config.toml
num_hidden_layers = 10
n_experts = 16
d_expert = 480
moe_layers = [3, 4, 5, 6, 7, 8, 9]
normalize_top_k = false
balance_loss = 0.00119
lr_router = 0.000611
optimizer = "adam_variant"
beta1 = 0.9
max_seq_len = 1024
train_tokens = 402700000
max_steps = 6912
Below are experts of layer 3 (counted from 0) of a mixture-of-experts language model. Rows are named router (the router's row for the expert) and show model dimensions 0-127. Each number is 128 + 24 x the weight over its row's rms, rounded and kept within 0 to 255. Numbers have three digits each.
After each expert's rows: "comes before" lists some tokens at least twice as common just after its tokens as in all text. This comes from a sample of Wikipedia text that the model never trained on. Tokens count by the router's weight.

# expert 12
router:147165141122099149143198136133105115147155146162120145129131138163163101140145144108135132132127094172125128120110151140141126129115137133134090121134124116159141133102140138122085167122149135124125111087143152121109095140155147127113139153104125067124123121129118137103147110167127119160126151123123145147165104127126115132151094152110148121159164099091124113107133183130145134102120
comes before: "the ", "to ", "in ", "a ", "by ", "as "

# expert 6
router:144134127172131097187183146154099148131153166101143156148104128165116156100114101140150087130142133126137082177120105121119142126143116121129115137096139122107155103136146128124107116146103194118098111141136053136130099115085137109107173131123117146119100073124116130135185177144170100117149123159161161108104101147107149086115117123129139143190102168118100116098109107119173119115076
comes before: "- ", "\n", ".", "°", "(", "1"

# expert 5
router:141114115145135112186134131082091114145123118097147118165146151153168173144107119119165120108128127166097095155109087092163144149111107144133172119087187146174098126140133178129109134147139147123112137147165094142110113118123135101111123120127093115113137123117121134097154135148097110109128121157107158098117092112171159162106100117153154127124150156130122138161168126128153154137084
comes before: "\n\n", "The ", "==", "\n", "- ", "== "

# expert 4
router:166152167138146152109090169127109072131135120151139141128148096175169150132110162138164127182104125157099138156124124095181164120146127142118140084145148137136109122131120132115114142117134122117158101162119081135180120088106091137140133156098140150116157137119133110068148171136096100143161167075090143104115137184136107125112095138123096109144149096116124115112141145143136167126126
comes before: ", ", ". ", "\n", ".", "'", "-"

# expert 0
router:126109107107130115169089142150123119156120108145141159162152115109154113120110171134135112124149105164092070121099133106163149128138114162131119131133156108145124164151161157095103148126172139128108154080127100146144106132123111158138136095136132103152155107140114151127105119147116108148141126100107154099120118132150126182143113158134160111170120129113089126158111101129140116074123
comes before: "The ", "In ", "\n\n", "He ", "he ", "the "

# expert 7
router:147126134124136114170056124117117100145130144097127144147151097129111154127164196133132104150118099173109134150096130124152138113171134083170141120149151149153132119109142137121116091121135161116128068108139140083112124120084100134112144101127105103128105145102159112140117106171098111118110147102123109184091116159192079165100092106135134113148156150076129111124143146110145160141138
comes before: "| ", "(", "and ", "was ", "in ", "B"

# expert 13
router:171139107121083159151144159103153155122170147133109113147136169110159102124156133157123121139100142172106102111129105121113153124113142136113094167176160116212133115128143128122156183130133177093097135097119184109104094129114093132157157118123149117142142084140111136155112156136109141165110127120156135125107071125145118152114142153111125117166126130099100131134157150148121137147151
comes before: "the ", "of ", "a ", "his ", "201", "years "

# expert 15
router:172090145122104105135142116104135121178168104110118132154115110156143133130126131139091078116130106136122106150146138108139137174145167127133122103152130162132128128130132108140138143164140154147144121124124087115075125082168185138124135126120165137112145112063137119103177159149145134120184131143097137094108096116114171106149092101146161115181096185101109133103121108108133151157129
comes before: "| ", ": ", "==", " ", "|", "by"